From a checkpoint of a small mixture-of-experts model trained on Wikipedia.
Training: a variant of Muon for the experts, 423M tokens, 6460 steps.
Below are experts of layer 5 (counted from 0) of a mixture-of-experts language model. Rows are named router (the router's row for the expert), down (a neuron's output weights, with its number) and show model dimensions 64-127. Each number is 128 + 32 x the weight over its row's rms, rounded and kept within 0 to 255. Numbers have three digits each.
After each expert's rows: a language model's description of what the expert responds to. This comes from a sample of Wikipedia text that the model never trained on.

# expert 18
router:130100116085133090107101082079083165083157158089147114150081118063174149117114132178060056086131139135085093113131134169155129120132110128098139113137071123173171114105162101141164141132126091
down0:116090143135125184173109163145170153074153104101103153176112117130065087154168089154150124114148104177121124128160128149150065088114150154155093168113192100078124179111127094132115059153145134
down1:120102082067148140146179124152115097164076075157104171112111133121148113124140181068148130176122156081138085146134132102109082123120102140136193143094078158122119110129112121141152095197135135
down2:089141077072113112178149140141136097152101089136123049106139171107171164137171138085112130133148200099090164064071113176100162114152093153180111066147128154106096120106105080167110061104123115
Description: Foreign name vowel endings

# expert 23
router:090153119143192093160080094076091119102198190085142118157102139115150142097109128098095119109100092118148109143185192141140182054146111112104118136182097143160093120123144096198161108094139160
down0:166121190160136154151113163151154094069080151154119069115123140134129132111107158213148131085086167157101152112099122124076085161158165182106113089146111134107182158123092152124199108178133157
down1:112171161115108112174110153134105189089096108139134111116099162110190117060154111144155129094096136103120120122136133148086112138119123103118133156157064084129188049213156128142118143147139133
down2:102081120074133107097152167121161111129195175175119149062153140142121159143155178139136098117171159105128139140108153117139095113108083072135135149146043115104144082121149143152109159094122156
Description: The ec/ic syllable

# expert 45
router:077120129129173089153076079082116149079149165102098083131088164095179144095116125129093082080154156103117075153140175173172153091166081168120151097159075159144121092106137082147113137118120151
down0:134109096149094140147083149081154131131111078158112090111126095134095069117169090072137115151158140150093088079123178121111143177115115162175114199079125121111153179129172130176094122131075185
down1:081145105115108104103151109134114099162130198171139065174132141063128114127164114181087078157115116110145109125103133101230096109090159118132099154119168127149107154068085157128104169118168107
down2:138145149152096130125198178101127128180122149108121099157097138130159148151114103133120108120083082150163141137133118190152101175163126113138141126153133109142109138171096167136116113086083096
Description: Noun completions before of

# expert 35
router:097075060174148127139065098039130185083110145128165139150098147131136135098124085107147080090150175114121083179169129207137155118166106187128123097139100141111124106057121122143081149114124165
down0:084105135150156120147083132101095149091168128180088100155134149116121137203148128158156097121166109121166191150164134141149142134107089106046176072160086083140197121183141166116102142114083067
down1:135181156113040165146075097205174136099148121172178100117197126121120080114114081174096116129156136142105086119122093145127158149143125123163117168096165174096120142097154111070130162092105124
down2:095150128146081139085108173122107162122060115062120080147133106139189103186132079108144135077157081144169113140126115133108121059154110090175151102122170103150093208191157160122130133119076119
Description: El/il/ap/un syllables

# expert 0
router:158138105178176136147130111080134130113193155095147076122070162135185141124166116135077125105151151111149059183182144159132146111161117139105084104154108155130163081179159104111141162091080131
down0:142148131099041116132152115142133125148128107116139143168099122100161098134166185067140124118106096113132145208110075123126114106160066062152100169223122133098069068138116141070122082126147149
down1:066125168131094082109200110078117119186122131094143086086091101084092131093067163160089134068097141138103175108136105125155109152126150126119047162108153102117122085156161142111141121103158107
down2:161109111168167155149150155147174083183178063096111169126172097128105143143156199148091157137091156051117088107116119095145038124098103104097121139103129127157147095139078122099133147123205103
Description: Plural and suffix endings

# expert 12
router:083130105147172079150094074074125146080152158089117072117084168085174141101119114142103078085168141119106074165140170167168161101134087164128132090171069143146157085111133089162117141112114137
down0:099115133087147042049114132116171106130091064069175084106094138147131189116118106137126105171136144167135175144078163150108149148123112142139078106177140140097148140112089139061151110153150174
down1:129166104156154141158154115136154125079117122151124155149085139121123109175105129102144090100072099138127158155131141117119188144131121083098092053110100087185078153124171154126138136054152082
down2:137139149134077156129146193121155098138104079150114111149118141169099147186087116098077152193086120147121147126141090135083187178096116067138118109138110126107126105193126127097134155121132187
Description: Mid-number digits, street names

# expert 54
router:108128096118152102149090088098129126086168107136185121095078174094171121084129166099133126089142130097166096133136141153172157121125090104136095106149109143168157065128190055146110131148108155
down0:155084173112143072147145136120080125098105075165147153062146139133068100103130182096164148132130083120135092163113173098128173113174171163137202110108142145165108103129155151084129183112097112
down1:168101192143145136145053101138175139117151128125123111128114140126166174120099136126110096113149076133130097173130106089156132192177103154124101132118151125139172150090109183168145117190128130
down2:183167095142148066100151103120140127028069094082126139102148191074145044097143186131099100185128098165145121156089097139175120114098111120090153135178178148146114112142147127110177122073101136
Description: Month names and dates

# expert 30
router:066147132126131074156069067087125159041155133094090065113089142102103082100156131113133104079152148135156125150168182151171131095131076158156130131154091113087144074151126056150131069070082183
down0:102149106159145085105116103093153120076128187145083115158123135113121146137084142175129131110081135118132119147186123069104102148154112171125110166112112152128104192180115191143156129106141086
down1:149100153164090135153119070135151137143162106136142106093045136104125092149183122130116106132135184117093124072097124130171158140117093104131165123076126134125105109091075070132131139117231088
down2:140124155173073032057127089123151178132136090134064098126099103124088121053144123124161099140105123136167106098097082132117111147144148065144116139119139070067088128158101090136111139132179149
Description: Year prefixes

# expert 55
router:071134118156175087161088086078110147088141173099107076132094163087173141095108123142112089077162150110103078160145159165180168105148081180126133094164068142152139078115137091149117143118122131
down0:082107139067089122116100086152096135113109141171145184156135097102081118129153131082162177170101120110158092103126081160181108206138157096161174164118107116145137163160109170086117130115147151
down1:108120134101084104134157094108138155123143134112133111076145159148134147103141114104166100110136142155098110184070105140098140128095107132132089085185111158133134140162138122130112100076090111
down2:110095096144167138214120192131152089112106155114136115106129160074107112139105194139142102092102148133069140109123125080122147190105222128141087137084162089090144160149067130114078080172166153
Description: Last digit of years

# expert 36
router:131130112125201081175073054066120136119122181089090062118115191102140149143182091162124100127101140076122085129147150170156154070107114117096091099152073125152156116162128127162124104136180125
down0:150154157135155099079104179080056183134157155088116134102121193133135184078136191104129113122191125081079176114135155105141172083098152110131131128153128100144165157120065153115140205131170120
down1:140145124165115155123141155156182164119137143122172110118168141068146070136159130131108129175163174150070099089194153111123081096130138109162103150101097151094161136160141134065105109162147113
down2:097114121134044091112113149166177130121116137134137044134108161142088134124101115120114119078099095112081185179117154163180149121110113122134102102100092212151166123091114160150147173154139114
Description: Connectors and symbols

# expert 7
router:126107163176162091148064054111102175069141156098136112080142170093125159128119148117108059076098144140141112120140135201157178131159079182128141083156124100122158099169130106133149171104129121
down0:170094127118133141130129169113102128150076084133118144126154124171133132081148151125090061170144155190070142110156149066100121159095157142147148187222141134155146168167091084108127141198183179
down1:104134129165087174124101098146146102126188081138138083146116103160089139046070082102125111154126144148100099154133149145090064111087087103105103119104113172116081135224162129135117081107091145
down2:114118104140087086030162172130117126120122133122092124115105107088101149103144101139113117151161147134113138139144104145107147059108113133153097129167098104128139101143143071127150145169147206
Description: Vowel-plus-l/n word pieces

# expert 9
router:126141067146146104166086083123168156083154148085106112154130170152158138088146144145095131128127112129136063154187138158131121032155115157109142119182088169126176108077177094128169146120155163
down0:150150170134138129106150137098109099137169037148121112132096136097107119133149147101172122122065112136187077120084165150108143096129110178136100096109134094147131143149108143116157113146091174
down1:175154095128141164085168146134183143122229132106108085177098137124128146142130123095109124122164149119050166184118162122144097074136183153109184108123103125109119123168077090078141171113130141
down2:076142211118098128086152122158174131169087109121128098167131086147165136144182126138106185131070135089110105156191134121100136092139050115122144100150115129120118143100189163082119122103104164
Description: Mid-word Latinate stems

# expert 13
router:079140172083160099138073147124046124112165128111106104122085169127129138139118119133140075100139115121092070154136156157118150115161077132073133077109071149115104100159142072137126113079062146
down0:115160150120174101153103139146150128198139069211124121198186156100149131144188141146126145102120105084106102085165124108115076131153119092138138136124099170179107178176178107108143153136121115
down1:149182191097117164157153116164135101046178191123173072131059104156116101100148073167110165125105109153174121104149145201163152151123124114142093107177132109163078146179101125161124112079146137
down2:131098140173094164107139147170149027169094175183171075127118143128129166157153102188138179114075115082121133118105139196202100152107122114147124120142167155124129220105139093127107082149148116
Description: Single-vowel word pieces

# expert 41
router:138125124116150087141092098076153125089149189104117106155102142111175119111142101114093077091167128082127091133155127123160180094140057133174155119182078140171148091097169109174144123095110131
down0:107160163116134102128155132095111184067100116107129135140072125146154169163149099126104118149121115172168116132125140110151165179139104117084112089089141106194147121101165085144115135137045145
down1:176155108105128085123169169102122144120077108129129142162166114121067080168105152118112115071140113134109164089159169166077084206125073118130108176121111051126161118096166110133111139132152099
down2:174072094134134130088098121077097121117050172096089177129183145119167132154125127102033120189076110160117119109153128150137135084131132129099134157170149149103120124140203146147151146152110116
Description: Given names and endings

# expert 46
router:149112116133169089190047062083143170112118156081095097095093176107158137118116149115119077099150154117124104193192146174131128093197103151105167121166045151086146104106155059129103112121138153
down0:070096185216145150105094158133189202130117138166149132138103084166144112213097093158196137103137123133120176184101104131161117139156108177156170150108147119164110099148159175137126093171078083
down1:174053186067115133123086189115175142097153094128125123069104107097145111128157093073100149120170178136109077100119152150104139140139103132129111097182150139090132117171097144072124112085123126
down2:124088145120158174153133130084130093182167158174094124116130163136129153118071120080122063146138175096179135159133124118125130107108123115102115130109152132084088096041181144132134085111098121
Description: ig/all word pieces

# expert 58
router:135149148132144038136118099093099184094170157140101037106073095131141083134150121110117044107123164122118109118127155193139161082127057165129094086137118146118124044159144104165101147156170179
down0:179123116136138163125138088111104077098080102149080121158131117115140170153121097104212170094130149204077193082107118115117148112099132141136131096132129071109097131118071116144152139153155113
down1:124146117125149115150094126128100115056102169087091149113164152127153161189102107134121158194120121142094127097144177139163175088113125199140139116109108118131131202133108147132154183079127141
down2:115139136166142095177116146159128121098126146081168166123117176121137176141063123177131144101188136156136103106118124153159169190151155095165175095135100073178073169149176131119121156131109090
Description: Infinitive to, modals, dashes

# expert 42
router:114177178088154077157143109121109104062168169100164059167076150127169135145158128141127078145134138094135124143168132142152148088135064127153114083134129146126136108168097090162121161144165161
down0:085164077184190162121125124094100099103140141089157136127090156118138147161088099087153125112173157080099183112155065136158113159139160118078160109159137142100106090157099186059154078042099123
down1:136142117093147097140171210139112109098164112152151183093126108121147113086080124112157113099155112138120154135133124151079079112068137132075089124145168175103155151123079163148169159132172094
down2:157173127150119151091139116120081109176173143112173090095183131173074174091086108123136144104125101113157137042078089181090149147159148195091091106145141157160118118148096148105121165114098158
Description: Name pieces ending in i

# expert 2
router:112127124101208058121073104137095133085143154105119072119102143118147115087117135119072099117157172100145115120168133169195180095137082132104122069138069140193139057128143122130109111082107172
down0:140150112111088194089117107130118131070128124096097141145119063133170042107102141138112129148132103119069086179129104112131240097159152153166161115087134119166161146150095108140134182124132116
down1:130135133133162135108105077054169119188145122086089113130111131137111115193201094168146157189129112168154188139081149121148164084110071105169144162078111123137139111095139134173095136136077137
down2:135102110089180159153155112125180167140148052108154139159122085196146104180116148163082049129169133135145090141110132095126169108143133080195180135130112131090118182145102105161138153103161115
Description: Table cell values

# expert 31
router:121125086110177112145108115112097143079147171094135149129100149092143160128102146106156062107094176095087104150120191170186191085195118157143103155162105162108106095155180100198146141102111183
down0:150134164186127151101130078133086170152147131127127147143137125044074065133129131136149154085176122152094123148131145144083157147155153133208125139079129142106148118123124215110102146122113158
down1:109129132097139161087090097179182095119132111151088132078201118163158093112179101172137163181121166112111097148140131135093134121170179105047102158108131131101133092148055170088147085194114169
down2:106119151129158131147140156095113180160137151130117096114143120109210117145116195114097123155136158158122076141136097112138179157155165098127141090161091159153134070140199113102100138115126142
Description: Syllables ending in i

# expert 32
router:124087088150130085170096100099125117109147147095116118112060124091122124091155150134096060114108155083078147133135200209157173111185122134133160132141098130170104099153186113163105106099087144
down0:170126105082099148156144115120139130126241064149124118099092129116141154146111132152122187088128116154117116107146114155161117156116087107133114159082112188099122199132174133075136128146174127
down1:118078105074152097129071166109132131086131144142159146111140089156131161122116156090081113136160126108125092087135143105122138099140106123074080125116114143118104100177142089132104077132188124
down2:127069118131163181094128089130119118162125123113138154168087143070133126196123188151145131113134149163164068169122168081128108144096144157100134117087127174125167172129173133122155123084196147
Description: Sentence boundaries

# expert 33
router:138169151148136071160141088102107179089105188109137090130103174083172122111109130150119029086125160113129109152176184141131142124168127161132141084168072146108132057133162054110117153112126127
down0:138133080100136108103137186153100127162185077160158122098107166154103128192096099151111093191142136083136176121134128145166090110111091097088125189142114151089116142122089102193081150146146144
down1:112134124099074103095102160124150083138139169162148146121165111164068117112082132167092096193133141147102219129178165095155162147163111116116150162068123109118100086124091122109146106132159151
down2:133117104092182109171087090137132101172069106148148112150121101175104167168152132161099092083133142104126101106139182168175196159089153110079189099082064105113138123127118094195084085119123137
Description: Line breaks